From a checkpoint of a small mixture-of-experts model trained on Wikipedia.
Size: 14 layers, vocabulary 32000.
Experts: 128 experts in each of 13 layers, 8 picks a token, a softmax router.
Training: 352M tokens, 8087 steps.
Below are experts of layer 7 (counted from 0) of a mixture-of-experts language model. Rows are named router (the router's row for the expert) and show model dimensions 96-191. Each number is 128 + 24 x the weight over its row's rms, rounded and kept within 0 to 255.
Before each expert's rows: "mostly gets" lists some tokens that are sent to it at least half of the time. This comes from a sample of Wikipedia text that the model never trained on.

# expert 94
mostly gets: " Crazy", "You", " Blood", " My", " Night", " Your"
router [170 105 139 141 111 136 110 138 119 129  85 101 130 101 100 115 104 104 132  95 121 100 113 100 115  97 146 124 155 112 127 155 126 147 111 121 165  99 164 142  98 143 145 148 113 139 114 125 148 124 149 168 126 129 133 115 138 143  84  97 112 139 135 100 159 153 156 143 129 120 136  98 153 163 159 131 112 153 128 142 111 170 113 116 116 137  79 111 176 157 129 165 121 150  79 183]

# expert 89
mostly gets: " include", " along", " may", " numerous", " students", " includes"
router [157 110 134 151 127 159 126 129  94 109 108 109 102 119 110 133 118  97 153 100  94 130 100 147  81 127 136 102 153 108 107 145  93 148  96 143 121 114 130 149 106 159 155 131  91 141  93 148 158 127 134 161 126 137 164  91 130 178 107 107 107 153 155 126 163 158 151 163 161 119 114  98 136 133 145 135 164 150 140 103 108 157 134 100 137 134  99 112 120 166 167 158 171 159  90 159]

# expert 100
mostly gets: " Mc", " Roth", " Matt", " Smith", "ck", " Ze"
router [144 126 138 123 117 165 112 130 104  95  93 123 104 103  97 149 122  76 149  94 112 127 127 152 110 152 112 125 147 103 131 165  71 141 119 144  94 151  96 157 114 144 159 106 113 144  95 135 139 129 123 157 142 153 141  90 100 111 124 139 116 174 121 123 117 172 150 145 109 157 112  73 143 142 132 142  93 133 133  96  97 115 148  95 126 125 102 162 122 154 128 163 126 138 113 130]

# expert 80
mostly gets: " during", " became", " was", "During", " began", " During"
router [184 112 151 150 127 138 103 130 127 120 103 106 105 132 118 102 115  82  92 105 107 100 125 142 106 138 145 111 131 103  97 143 116 150 107 135 105  92 105 139 111 156 149 119  92 117  75 145 140 137 133 168 121 118 167  89 134 150  92 115 110 148 167 117 189 115 139 150 156 128 138 127 160 145 129 165 144 139 133 116 111 168 128 106 123 128  82 156 113 161 143 137 151 128 102 185]

# expert 44
mostly gets: " become", " took", " could", " through", " before", " using"
router [155 112 126 162 139 158 110 126 113 118 143 111  98 110  98 140 108 110 116  83 123 127 112 151 101 132 121 118 147 123  71 150  96 111 108 126  73 140 114 125 122 137 142 130 107 106 109 152 175 148 138 162 126 107 171  88 139 203 132 110  71 162 145 113 165 128 136 169 139 138 130 111 152 154 127 118 112 158 113 115 122 147 150 110 142 128 108 140  87 163 153 172 163 147 107 196]

# expert 68
mostly gets: ",", "),", "\",", " 2010,", " 2017,", " 2018,"
router [180  79 132 121 138 156  97 131 127 125 106 130 112 110 115 137 109  98 120 114  71 136 102 142  69 116 156 120 151  75 114 155  94 116 119 184 100 100 115 112  92 156 163 146 105 170  76 155 160 137 150 139 136 148 140 108 151 145 120 121 104 141 142 122 139 154 166 137 155 121 140  99 126 105 133 166 137 178 135 105 121 130 155  80 126 143 119 129 125 135 137 128 162 165 132 176]

# expert 87
mostly gets: " eastern", " Los", " southern", " northern", " Northern", " western"
router [160 118 143 129 143 140 123 120 111 114 130 128 106 121 100 136 118 105 126 119  62 108  97 157 111 105 149 109 171 109 127 154 125 167  98 143 137 134 119 110  97 129 179 140 134 133  67 102 157 132 125 137 131 141 147  93 150 120 120 102 136 152 140 124 185 151 149 118 118 123 113 102 166 143 126 147 131 149 146 100  97 116 139 140 129 118  99 106 120 159 138 152 167 159 101 165]

# expert 63
mostly gets: " Coordinates", " Genus", " vocals", " Died", " story", " Born"
router [156 129 119 137 126 163 107 111  85  97 125 149 106 135 121 157 111  80 137 110  81 108  92 149  90 109 139  96 141 107 158 138 109 138 140 124 114 120 131 133 129 121 149 115  85 186 100 126 116 121 122 171  91 144 151 124 108 158 127 115 116 146 130 119 162 160 123 133 118 136 107 114 143 150 129 155 128 134 144 136 109 144 158  86 146 152 124 152 121 148 134 157 146 167 109 146]

# expert 119
mostly gets: " located", "died", " officially", " respectively", " just", " never"
router [152 148 112 129 148 161 112 129 107 118 106 128 120  99 133 144 113 101 136 113  83 121  95 173  75 144 154  96 154 121  97 179 107 152 141 139 118 117  91 164  97 142 138 147 105 114  83 127 141 120 117 131 131 124 138 108 134 129 106 100 124 154 153 120 170 152 120 150 140 140 133 131 148 155 144 120 157 124 114 110  97 158 133  95 142 124 104 142 110 164 126 132 153 149 124 189]

# expert 51
mostly gets: " coast", " period", " album", " region", " band", " group"
router [173 114 148 142 111 157 118 117 108 104 100 127 121 103  97 127 117  85 157 111 106 141 112 133  85 146 161 118 145 132 109 135 112 145 148 121 142 115 119 123 109 126 130 144 123 114  76 153 144  98 160 141 141 135 151  92 154 150 121 150 122 161 132 116 153 159 161 154 155 119 142 123 131 148 121 145 115 166 153 130 113 150 114 127 130 157  86 137 126 150 141 135 151 140  65 183]

# expert 82
mostly gets: " Jr", " J", " M", " Act", " L", "fl"
router [180 131 142 103  74 163  77 115  99 115 105 105  92  97 114 131 120 103 116  74 105 128  96 135  83 160 112 129 154 101  98 148  94 154  94 155 122 124 102 126 113 135 144 129 102 137  79 138 151 119 148 135 111 119 126  97  95 135  92 118 121 155 141 115 134 153 122 149 132 137 136 109 141 132 154 144 121 140 106 122  92 108 130 129 123 112  75 136 137 147 144 144 158 146 111 145]

# expert 118
mostly gets: " River", "ville", " Island", " Lemmon", " Hill", " Creek"
router [134 115 119 153 135 176 112 113 110 106 119 154  62 115 127  82 137 101 183 129 119 108  93 141  98 128 137 135 141 114 137 139  87 114 127 113 137 143 126 127  87 143 138 108 109 123 110 141 148 138 121 172 136 154 164  61 104 109 108 136 113 122 134 159 171 166 160 149 149 124 138  69 140 160 140 121 138 141 117  84 110 140 125 151 116 141  99 155 119 170 153 161 152 143 126 145]

# expert 67
mostly gets: "š", "ić", "ers", "ón", "ž", "os"
router [153 115 138 150 136 159 117 139 120 118  93 147  96 137 124 135  96 102 150  90 107 104 106 152 112 149 116 120 123  94 135 126  61 134 115 133 146 131 102 158 114 154 123 128  92 150  96 164 160 124 130 137 135 126 142  99 135 109 130 128 131 155 135 104 142 136 163 145 108 110 136  96 114 153 141 121 149 146 115  91 124 124 136 134 129 145 122 130  81 187 171 155 152 151 108 136]

# expert 6
mostly gets: "Ha", " Ar", " Mc", " Ze", " Shu", " Kas"
router [145 125 140 127  97 160 101 121 101 123  94  83 128 104 102 121 120  95 145  93 104 117 125 140 137 155 105 123 122 102 140 149  89 112 131 156 110 120 106 128 116 137 156 110 117 157  71 131 174 110 115 183 119 142 141  82  96 123 109 118 108 161 153 123 143 142 132 134 130 181 120 100 139 120 129 125 102 143 137  97 118 127 142 107 149 140 104 159 130 163 154 168 141 136 128 116]

# expert 62
mostly gets: " vocals", " guitar", " minutes", " SR", "year", " f"
router [139 102 153 131 161 176  99 125 113 112 135 130 118 123 118 110 160  77 119 110 130 141 108 111  73  96 173 111 132  97 125 141  98 124 140 143 144 112 162 124 125 141 165 111 104 151 119 146 182 118 158 152 118 144 153  95 168 144 112 112 119 110 137 113 153 152 177 148 146 159 149 112 140 164 145 111 134 165 116 114 100 129 126  82 146 140  80 144 120 154 171 139 158 181  99 132]

# expert 95
mostly gets: " Henry", " Gracie", " Robert", " George", " William", " Chris"
router [156 107 131 124 125 138 132 114 117 116 139 113 128 113  99 104 109  92 149 100 115 104  82 140 134 137 140  93 121 121 118 131  85 126 109 154  96  93 112 148  99 132 163 129 100 134  70 148 160 118 149 159 136 156 153  93  96 124  89 130 105 151 140 126 147 144 139 160 147 175 129 100 135 138 150 162 118 151 119  94 124 113 135 117 123 113 118 149 113 180 155 160 173 151 110 179]

# expert 66
mostly gets: " Time", "light", " Votes", " ×", " Country", " •"
router [148  96 157 118 122 138 137 136 105 109 141 133  95 120 135 133  73  98 153 127 102 147 110 157  69 100 126 117 165 115 110 132 111 153 120 150 112 135 154 140 129 174 156 102 124 104 107 119 157 147 133 143 142 145 137 112 148 155  99 109 103 142 147 132 159 172 120 134 121 123 116 101 101 171 173 123 152 134 145 105 129 121 151 126 146 133 100 123 106 148 142 159 145 151  92 173]

# expert 31
mostly gets: " Insect", " Arthropod", " CA", "watch", " Animal", " UTC"
router [130 106 143 148 125 139 105 124 125 133 115 120 111 108  92 122 104  89 153 104  45 129 135 131  79 132 139 100 188  94 128 181 105 122  93 134 135 139 106 179 127 183 141 142  86 151  83 134 146 115 117 136 123 132 162  99 146 134  77 115  94 112 158 129 134 135 132 130 134 126 117 140 163 140 143 134 145 144 123 103  88 114 125 112 167 116 104 130 143 152 151 161 168 133 127 139]

# expert 83
mostly gets: "^{", " Historic", " Michael", "watch", " Animal", " Primary"
router [201 131 118 127 142 159  95 150  98  85  75 115 100 110 118 102  85  93 160  94 104 128 113 164 114  94 100 144 184 103 119 132 103 128 127 133 146 113  79 116 103 159 127 149  93 131  91 142 129 126 149 142 139 120 164 112 110 138 118 150 100 134 146 138 148 120 133 162 133 146 128 113 121 138 158 148 143 163 104  88  92 132 116 144 132 116 106 135 158 157 136 154 157 142 118 163]

# expert 107
mostly gets: "c", " Yes", " S", " Jr", " c", " vs"
router [126  94 152 107 112 172 115 127 101 159 138 120 133 158  85 139 103 109 114 119 105 137 126 165  92 104 167 127 146  84 136 168 122 120 135 127 104 118 128 129 101 132 142 122  92 132 112 121 146 123 128 125 117 115 141  94 104 141 105 142 104 157 160  99 148 139 160 171 118 137 130  98 139 142 131 145 150 124 149 108  93 158 153 118 123  97 121 142 126 159 212 164 156 163 126 118]

# expert 65
mostly gets: " member", " because", " President", " Succeed", " role", " title"
router [152  84 125 124 110 193 135 112  86 133 116 138 111  98 147 142 100 112 165  86  81 135 106 139  94 100 141  96 138 111  88 143 120 133 114 153 140  90  95 152 129 154 168 108 100 150  96 134 149 102 125 131 115 142 164 109 141 138 119 124 105 144 174 158 147 125 111 165 155 143 154 143 120 120 147 148 131 126 147  96 132 165  99 118 112 135  97 154 136 176 147 133 170 169 113 172]

# expert 1
mostly gets: " served", " died", " located", " worked", " used", " appeared"
router [134 107 118 118 117 178 119 139 107 123 115 115 113 118 122 143 118 110 151 108  87 113 103 149  65 108 140 106 139 109 116 133 106 122  92 157  71 109 127 129 136 146 157 130 113 122 102 135 147  79 129 146  82 147 167  97 131 140 105 113 107 135 155 133 152 159 116 136 159 138 100 118 145 140 167 141 172 135 131 112 116 168 138  96 129 130 132 156 113 163 166 152 165 160 103 191]

# expert 69
mostly gets: " the", "The", " its", " their", " this", " his"
router [146 112 130 122 110 134 108  93  94  95 105 116  95 100 109 121 129 101 159 119 117 127  91 155  69 136 154 127 164 120 114 161 104 106 115 122 103 100 149 125  89 120 170 118 124 133 108 161 172 110 139 159 132 117 146  92 150 147 100 107 135 145 157  95 143 146 157 145 113 143 143 126 147 117 137 149 147 149 126  94 111 144 116 117 113 114  93 132 121 155 168 157 169 156  90 157]

# expert 5
mostly gets: " However", " During", " After", "In", "After", " wrote"
router [165  99 153 123 138 159 103 134 125 132 134 100 118 121 144 121  94  91 156  92  89 111 137 140  90 143 100 113 137 117 100 157 109 128 117 170  78 113 101 105 124 152 165 122 127 110  71 160 143 105 118 141 155 112 152 105  95 188  98 125 118 145 134 127 145 163 165 138 143 129 128 128 152 114 138 120  95 132 134 118  90 166 144 121 118 117  93 163 107 145 165 154 142 155 109 175]

# expert 12
mostly gets: " father", " politician", " wife", " people", " players", " soldiers"
router [124 105 132 116 120 165 144 112 114 118  94 109 129  89 130 125 130 107 146 115  89 137 103 136 101 147 130 118 145 100 111 123  90 105 100 158 141 121 127 119 141 169 171 118  85 152 101 154 152 107 114 153 155 166 170 123 166 177 103 124  99 160 149 121 157 169 173 182 157 139 131 109 118 145 148 124 160 139 126  94 109 120 121  99 148 141 112 138 133 184 153 153 145 144 115 202]

# expert 126
mostly gets: " 2013", " 2006", " 2014", " 2022", " 2017", " California"
router [171  98 116 112 102 158 113 102 137 131 123 124 103 131 126 133 126 122 142 129  75 101 125 134  77 120 133 118 162 119 100 129 127 122 130 139 130  91 127 129 108 133 150 114 116 157  91 165 149 128 130 158 160 155 153 118 129 136  97 115  86 143 149 151 168 138 178 136 148 146 114 102 135 134 138 126 158 166 139  99  96 147 117 144 137 148 129 133 129 159 187 149 151 146 142 172]

# expert 88
mostly gets: " had", " were", " was", " would", " been", " has"
router [168  76 150 122 141 144  81 126 111  97 116 107 108  99 122 128  90 103 148 128  91 138 113 157  96 140 149  98 135 109 103 149  71 147 123 128  88 106 106 124 134 137 142 122 124 112  98 141 166  97 123 148 151 134 145  99 127 180  81 106 127 131 178 133 162 121 144 171 135 140 121  84 173 152 136 132 130 133 123 126 114 155 123 118 112 131 111 142  80 143 178 165 164 149  87 195]

# expert 21
mostly gets: " |", " 0;", " 1;", "\";", " 3;", " 2;"
router [133  83 139 136 110 136 109  89 117  95 122 112 137  98  99 126  98  91 137 110 100 137 108 136  85 158 135 134 134 117  93 154  93 132 101 105 127 120 104 142 144 181 154  92 132 131  55 202 130 136 113 130 106 142 154  85 121 172  98 136 116 120 140 147 140 138 143 150 133 148 121  94 121 160 130 130 150 138 128 105  89 143 161  96 117 143 105 116 121 162 138 155 148 158 119 133]

# expert 76
mostly gets: " second", " third", " single", " top", " front", " Best"
router [145 101 130 131 149 177 110 135 105  93 146 142 132 114 116 114 136  78 164 113  90 147 112 114 102 112 156 109 149 107 110 153  99 100 123 112 154 128 153 142 128 148 140 104  90 146 101 145 153 103 126 134 120 119 146 110 163 169 132 134  90 139 145 126 162 177 130 114 140 130 114  93 125 161 112 135 124 142 133  97 107 138 109 114 132 164 101 159 161 146 130 166 160 186  66 173]

# expert 42
mostly gets: " across", " life", " respectively", " along", "aceae", " such"
router [154  98 127 153 125 151 104 130 116 128 128 123 110 125 107 130 115  98 168 123 117 130 130 125  70  90 175 122 154 109 104 144 112 100  99 152  85 112 122 100 110 148 142 151 114 117 100 130 126 141 138 150 108 137 150  97 142 153  99  93 112 144 162 115 186 116 175 167 152 124 124 109 149 118 152 112 165 132  86  96 123 147 148 101 112 130  84 121 125 165 170 139 174 141 109 171]

# expert 43
mostly gets: " New", "al", " International", " Central", " Racing", "New"
router [144 102 155 167 137 176 124 139 110  96  80 134 133 153 111 132  98 135 173  71  94 141 108 166 105 126 129 133 148  86 133 132  94 137 137 156 130 101 103 137 113 133 140 104  80 131  99 117 157 132 132 160 110 156 197  94 125 129 148 120 125 128 137 105 173 126 144 159 168 154 137  96 101 135 122 130 140 148 106  72  61 124 122 107 119 125 135 143 153 140 137 189 154 104  85 148]

# expert 41
mostly gets: " white", " ver", " anti", " multi", " beetle", " bi"
router [132 101 124 148 111 124 107 117 112 107 109 127 132 134 132 110 123 102 173 133 125 106  90 137 109 121 161 129 152 111  84 134 119 162 104 130 158 115 162 119  56 153 147 135 130 137 101 134 152 128 118 155 103 128 158 131 154 198 134 143  98 152 154  91 136 149 172 165 160 141 130  90 169 161 145 120 141 142 127 123 109 156 148 124 142 121 120 144 153 142 150 149 120 171 116 107]

# expert 111
mostly gets: " Royal", " basketball", " Football", " Super", " Marine", " Republican"
router [153 122 131 121 159 155 124  88 104 111  99 111 100 102 139 108 103 105 131 125 100 125 129 144 125 132 148 101 204  92 111 132  98 114 120 149 150 137 140 139 110 161 157 135 109 109  93 127 168 110 138 160 149 131 156 119 154 160 116  82 138 112 166 162 154 117 155 128 130 108 128 116 125 139 153 155 159 180 120 102 108 138 104 113 139 138 100 140 123 156 125 152 157 150 127 163]

# expert 123
mostly gets: " York", " China", " California", " England", " Florida", " London"
router [152  97 125 147 122 163 104  96 118 103 126 135 109 104  99 131 125 112 160 118 109  93  93 138 127 116 171 123 150 142 133 126 111 113 119 137 140  98 145 154  98 144 142 104  99 125 106 169 146 120 122 163 137 149 153  92  96 120  86 124 130 123 145 127 144 151 184 151 162 119 140  84 121 163 170 145 170 170 155 112 116 144  96 138 140 128  93 151 120 168 170 144 143 126  93 162]

# expert 29
mostly gets: ":", " -", "):", "=", " →", " †"
router [171 102 114 112 110 130 113 111  71 126 115 131 116  96 121 116  95  96 128 108 104 139 109 142 118  81 152 105 174 131  88 132 114 132 114 150 121  91 128 128  78 152 138 104 115 120  85 143 144  93 138 140 137 135 175 110 112 139 112 121 116 155 168  83 151 142 162 117 141 111 111 127 128 135 162 125 146 137 139  94  93 130 129 100 149 124 104 109 101 155 164 151 138 157 113 155]

# expert 2
mostly gets: " areas", " games", " teams", " operations", " groups", " countries"
router [148 105 141 100 135 182 111 123 101 108 108 120 112 124 103 126  94  90 164 103 110 133 107 139  60 135 145 106 140  98 119 132 110 132 106 134 145 107 149 103 130 153 150 128 109 122 133 160 141 107 164 137 134 143 163 107 159 160 119 130 101 149 149 116 186 169 173 134 158 151 141 104 139 148 148 136 127 147 106 125 136 167 123 109 138 136 111 141 130 165 151 129 160 144  89 192]

# expert 56
mostly gets: " least", " order", " what", " addition", " Europe", " various"
router [140 102 154 171  78 153  97 136 115 108 113 116  89 111 116 137 122  99 132 100  91 135 121 119 107 115 150 120 150 109 128 124 133 105 120 115 114  96 182 127 132 153 163 106 134 115 100 141 157 129 137 127 115 132 195  98 149 125 120 106 114 148 156 130 168 158 165 156 151 163 142 136 117 124 148 148 131 143 130 111 138 147 115 153 134 137 119 127 120 166 159 148 163 147 118 183]

# expert 61
mostly gets: " After", "On", "After", " after", " approximately", "|"
router [139  96 139 135 135 123 122 130 107 118 122 134 105 129 118 125  86  89 129 141 110 123  60 137  87  96 150  74 165  56 103 158 117 121 116 132 109 121 142 135 103 165 171 114 148  90  78 143 124 119 131 147 141 135 129  49 136 155 105 128 105 129 187 129 173 128 143 140 140 144  96 115 124 139 154 142 136 149 114 102 103 155 113 112 160 121 129 136 105 143 137 136 166 127  82 137]

# expert 71
mostly gets: "ization", " food", " fire", " treatment", " museum", " Committee"
router [183 108 139 129 114 178 118 127 112 130 115 114 110 117 110 114 103  77 186  88 108 118 146 145  79 115 135 134 141 114 116 124 122 125 117 141 149 114 153 109 138 155 155 118  97 106 133 143 142 108 122 168 117 142 157 132 128 164 124 125 101 145 155 142 176 179 141 156 171 137 138 107 130 143 139 131 139 165 140 126 104 152 100 125 125 145  78 150 147 169 144 144 159 166  84 185]

# expert 114
mostly gets: " Ser", " Mal", " Chi", " Gal", " Ar", " Er"
router [154 110 141 160 112 164 135 100 106 113 106 124 126 121 127 103 142  98 141 109  71 114  94  94 142 141 148 127 130 102 140 149  88 121 101 149 147 134 145 133  94 151 141 128 118 145  74 145 139 104 142 156 118 124 163  53 140 129 129 138 126 118 155 135 157 139 155 131 135 130 140 122 142 152 114 140 124 140 158  95  90 131 132 109 124 128 112 142 103 141 172 147 155 163 114 135]

# expert 28
mostly gets: ");", "ensis", " =", "\";", " (18", "atus"
router [162  97 151 127 107 131 100 119  92  87 129  98  98 108  82 116  93  97 158 110 105 111  97 132  91 141 119 110 187 107  98 138  91 116 109 150 142 134  85 164 110 136 163 144 103 161  77 155 153 144 114 139 106 152 150  95 100 125  84 124  95 146 140  99 154 138 152 144 135 126 117  92 125 119 157 124 149 131 109 108 119 142 154 105 156 130  81 143 144 184 125 155 146 137 114 148]

# expert 86
mostly gets: " as", " under", " including", " than", " because", "As"
router [142  97 112 138 120 122 123 122  71 137 104 113 112 102 109 118 139  92 132  91 116 137 104 176 108  79 147 125 127 101  86 150 112 124 118 171 125  99 141 138  84 149 167 112 108 137  88 148 126 146 165 154  96 106 174 104 121 137 120  90 134 155 163  83 148 171 136 154 155 129 110 143 120 124 140 119 110 136 138 120 118 170 121  70 152 107  93 137 112 161 145 153 140 137 126 194]

# expert 58
mostly gets: " him", " them", " Candidate", " moved", " located", " transferred"
router [160  95 134 163 122 160 111 112  98 100  96 128 101 110 100 132 111  96 135 115 106 126  95 168  78 119 129 113 149 119 117 135  87 126 123 128 120 108 151 135 112 147 156 125 104 119  90 142 156 110 137 153 141 144 157  91 136 171 101 103 100 149 150 115 163 142 147 160 157 120 130  90 133 132 147 134 143 149 148 103 107 140 119 112 122 141 104 131 117 159 160 159 168 155  89 168]

# expert 127
mostly gets: " Navy", " Athletic", " Air", " COVID", " United", "CA"
router [155  93 129 140 130 167 135 103 100  99 106 125 111 116 130 140 133 102 114  68  82 114 125 117  93 130 192 139 158  98 142 112 116 122 109 162 116 126 150 117 107 169 162 123 108 125 104 122 166 143 126 155 127 112 171 118 157 127  89 114 111 112 146 147 158 164 128 159 125 164 129 114 123 161 144 127 173 146 132  83 100 127 102 127 138 121  99 129 124 152 141 179 155 135 129 164]

# expert 47
mostly gets: " MPC", "′", " Coordinates", " cm", " UTC", " lb"
router [142 117 155 119 117 132 115  91  73  91 126 158  92 153 105 141 104  92 129 102  69 115 106 113  65 127 152  86 170  99 130 161 104 111 124 115 112  99 108 161  97 117 163 147 122 118 113 138 179 154 143 148 114 132 164 113 132 172  98 119  96 135 153  99 145 138 160 142 131 144 134 110 139 150 149 123 154 150 126  80 112 129 142  87 166 123 130 143 110 143 161 128 149 132  98 116]

# expert 18
mostly gets: "\n", " (\"", " Binomi", " “", " (", " \""
router [157 124 142 152 105 163 117 100 114 101  93 119  95 138 120 109 126 110 138 112 100 114 124 139 111 120 153 127 173 118 109 144 121 152 109 152 107  89 140 121 110 147 164 139 103 153  44 133 138  99 153 150 126 142 183 113 135 170 115 154  95 169 135 120 156 133 148 158 119 120 142  66 132 115 129 155 113 158 135 129 122 174 121 126 144 134 115 118 118 156 146 162 181 157 103 131]

# expert 4
mostly gets: "mathbf", "า", "и", " La", " Ka", " Le"
router [144 113 142 122 106 163 133 127 115  80  87 121 136 115 126 116  88  68 151  91 112 101 147 131 137 121 127 106 162 139  97 121 133 137 136 122 144  95 125 154  77 151 158 132  94 134 108 140 165 168 137 150 130 133 159 115 126 143 136 150 113 162 153 108 143 141 140 141 141 121 132  85 133 117 115 141 164 135 119 124 131 158 152 121 139 144 130 125 124 158 155 146 155 165 108 127]

# expert 110
mostly gets: " Eric", "í", "ré", "{", "én", "cep"
router [171 133 127 113 128 138 114  74  81 102  77 121 102 140  95 142 121 112 132 127 115 125 140 201 104 106 119 128 143 117 102 159 101 147 108 120 143 113 130 148  85 166 126 127 121 116 109 140 117 138 137 154 156 139 150  50 114 113 132 130 132 143 137 156 168 140 132 165 148 144 139  70 143 124 171 130 133 165 118 118  88 120 133  71 118 108 129 140 125 153 159 113 146 155 147 132]

# expert 64
mostly gets: " First", " first", " largest", " original", " last", " oldest"
router [151 104 133 134 136 140 140 100 117  85 123 104 144  92 123 131 131  90 136  90 108 125  98 144 128 131 159 120 142 128 108 178 113 121 125 143 142 143 153 170 121 134 142 122 137 122  91 158 125 120 124 132 134 124 144 103 172 142 116 121 102 146 129 121 146 162 146 165 142 156 140 109 129 138 133 122 137 139 138 134 123 141 109 116 127 129  90 136 159 143 118 143 158 140  77 175]

# expert 120
mostly gets: " K", " G", " V", " Dr", " J", " Mr"
router [155  99 152  88 114 173 136  88 116 124 107 121 124 100 114 124 145 108 132  92 118 135  97 130 116 101 148 123 121 136 130 151 125 140 102 146 162 132 187 135 106 164 159 109 120 125 107 146 128 125 132 154 114 138 147 137 153 168 108 105 111 170 183 106 157 146 155 163 171 128 128 117 138 134 150 151 134 153 126 127  85 126 157 117 132 148 105 151 115 146 160 161 157 171  96 123]

# expert 48
mostly gets: "ed", " made", " won", " used", " released", " played"
router [152 100 143 145 144 161 118  85  96 105 136 104  91 114 123 121 126  99 133 106  95 115 100 148  83 144 128  94 142 102 110 164  87 122  87 121 107  94 140 144 120 129 137 101 128 164 110 155 160 138 139 146 120 130 145  86 121 156 125  89 136 136 142  94 135 134 118 177 174 159 109  97 157 109 150 131 132 150 125 116 105 149 140 113 140 138  99 146  85 156 141 163 155 165 118 173]

# expert 98
mostly gets: " JPL", "See", " ==", "Scientific", "hylum", " Clade"
router [177 135  98 113 121 150 134 161  82 108 101 134 119 103 112 124 133 101 115 107  95 135 118 127  52 107 154 125 165 121 140 158 100 131 110 160 131 103 145 168 133 106 158 123  89 164  95 138 155 130 140 123 137 104 134 110 134 124  91 133 110 120 135 125 147 152 143 132 117 163 155 122  98 126 142 131 185 123 137  77 134 145 139  84 142 120 124 120 154 153 140 138 142 139  98 174]

# expert 85
mostly gets: " December", " 25,", " October", " 30,", " July", " November"
router [146  74 140 129 119 173 112 115 110 106 115 111 104 137 143 102 124  79 110  84  90 131 144 114  92 145 145 139 182  79 131 140 121 132 115 126  82 129 158 126 121 147 149 125 108 109 101 134 140 136 144 149 155 144 163  83 180 109 104 135  94 156 126 145 168 131 180 149 154 136  92 106 138 129 130 157 145 158 134 101 103 156 120 141 112  91 109 141 132 156 158 145 146 138 109 162]

# expert 84
mostly gets: " Ash", " Bur", " Loch", " Kas", " Kitt", " Ber"
router [128 117 126 129 124 178  94 115 107 102 101 167 129 138 131 108 136  94 161 111  99  94  83 126 143 129 144 123 145 117 120 136  80 123 111 129 162 111 127 155 103 159 149 114 114 119 101 151 142  80 150 173 110 133 144  90 149 122 114 130  90 125 150 142 155 146 154 134 149 123 135 110 156 119 131 148 146 155 139 114 130 143 100 138 116 155  84 136 122 146 128 162 172 158 110 130]

# expert 49
mostly gets: " National", " Army", " Navy", " Railway", " County", " BC"
router [154 107 128 129 146 154 114 128 105 111 101 112 111 107  88 113 115 104 135 112  71 132 130 125  79 166 153 120 169 109 126 144 104 120 130 118 165  96 129 145 127 130 155 151  86 139 103 155 156 124 130 129 128 128 131  88 154 142 101 139 120 124 152 111 163 116 153 136 119 123 162 115 146 158 143 153 171 179 101 101 114 126  98 126 140 132  86 129 133 147 141 127 157 143  86 142]

# expert 73
mostly gets: " of", " among", " between", " against", " for", " Of"
router [152 113 142 119  99 128 148 130 117 134 102 127 103 115 126 127 122 110 128  91  85 118 117 116  76 103 149 116 169 108  86 161  96 119 137 155 109  77 122 127 110 133 133 126  95 137 108 151 162 162 140 158 146 106 146  90 160 173  93  96 111 141 141 128 155 118 116 151 149  97 124 143 143 162 132 145 139 142 112 105 122 152 148  73 156 107  95 146 101 159 127 153 148 156 115 171]

# expert 36
mostly gets: " land", " previously", " size", " create", " use", " course"
router [164  98 135 179 135 157  98 130 107 116 124 129 107 137  90 105  97  95 174  92  93 116 114 152  78 123 145 111 137  96 102 141  90 117 103 138  83 103 140 120 132 131 170 112 124 144  87 147 153 112 135 151 126 122 151  97 157 163  98 127 107 135 143 131 153 153 147 159 171 124 111 111 155 143 144 145 126 152 144  95 118 156 142 112 110 110  98 131 119 162 169 149 159 162  88 165]

# expert 117
mostly gets: "See", "|---|---|", " Preced", " Species", " Genus", " Succeed"
router [154 124 120 122 128 166 115 104 126 112 104 152 105 115 106 143 120  99 139 121  92 116 117 131 105 109 179  84 163  97 121 127 117 126 108 150  95 115 169 137  84 158 164 144  87 117  99 153 166 108 121 138 126 119 180 114 134 155 116 149 111 141 127 109 149 138 150 131 133 185 120 129 116 135 139 154 151 129 143  90 140 157 141  99 151 156  81 138 108 173 134 127 162 144 117 153]

# expert 22
mostly gets: "-", " un", "|", " \"", " •", " “"
router [132 102 163 120 123 155 104 128 102 107  88 125 130  99 108 125  87  85 143 124 112 114 137 142  92 113 154 119 183  69 114 143 120 117 131 142  97 113 172 128  88 144 135 116 113 159  83 163 129  98 145 161 128 142 165 105 141 150  92 133  70 150 153 128 148 121 137 170 140 114 135  56 164 145 142 136 130 159 142 109 120 137 125 102 126 112  93 114 126 163 154 159 164 146 110 176]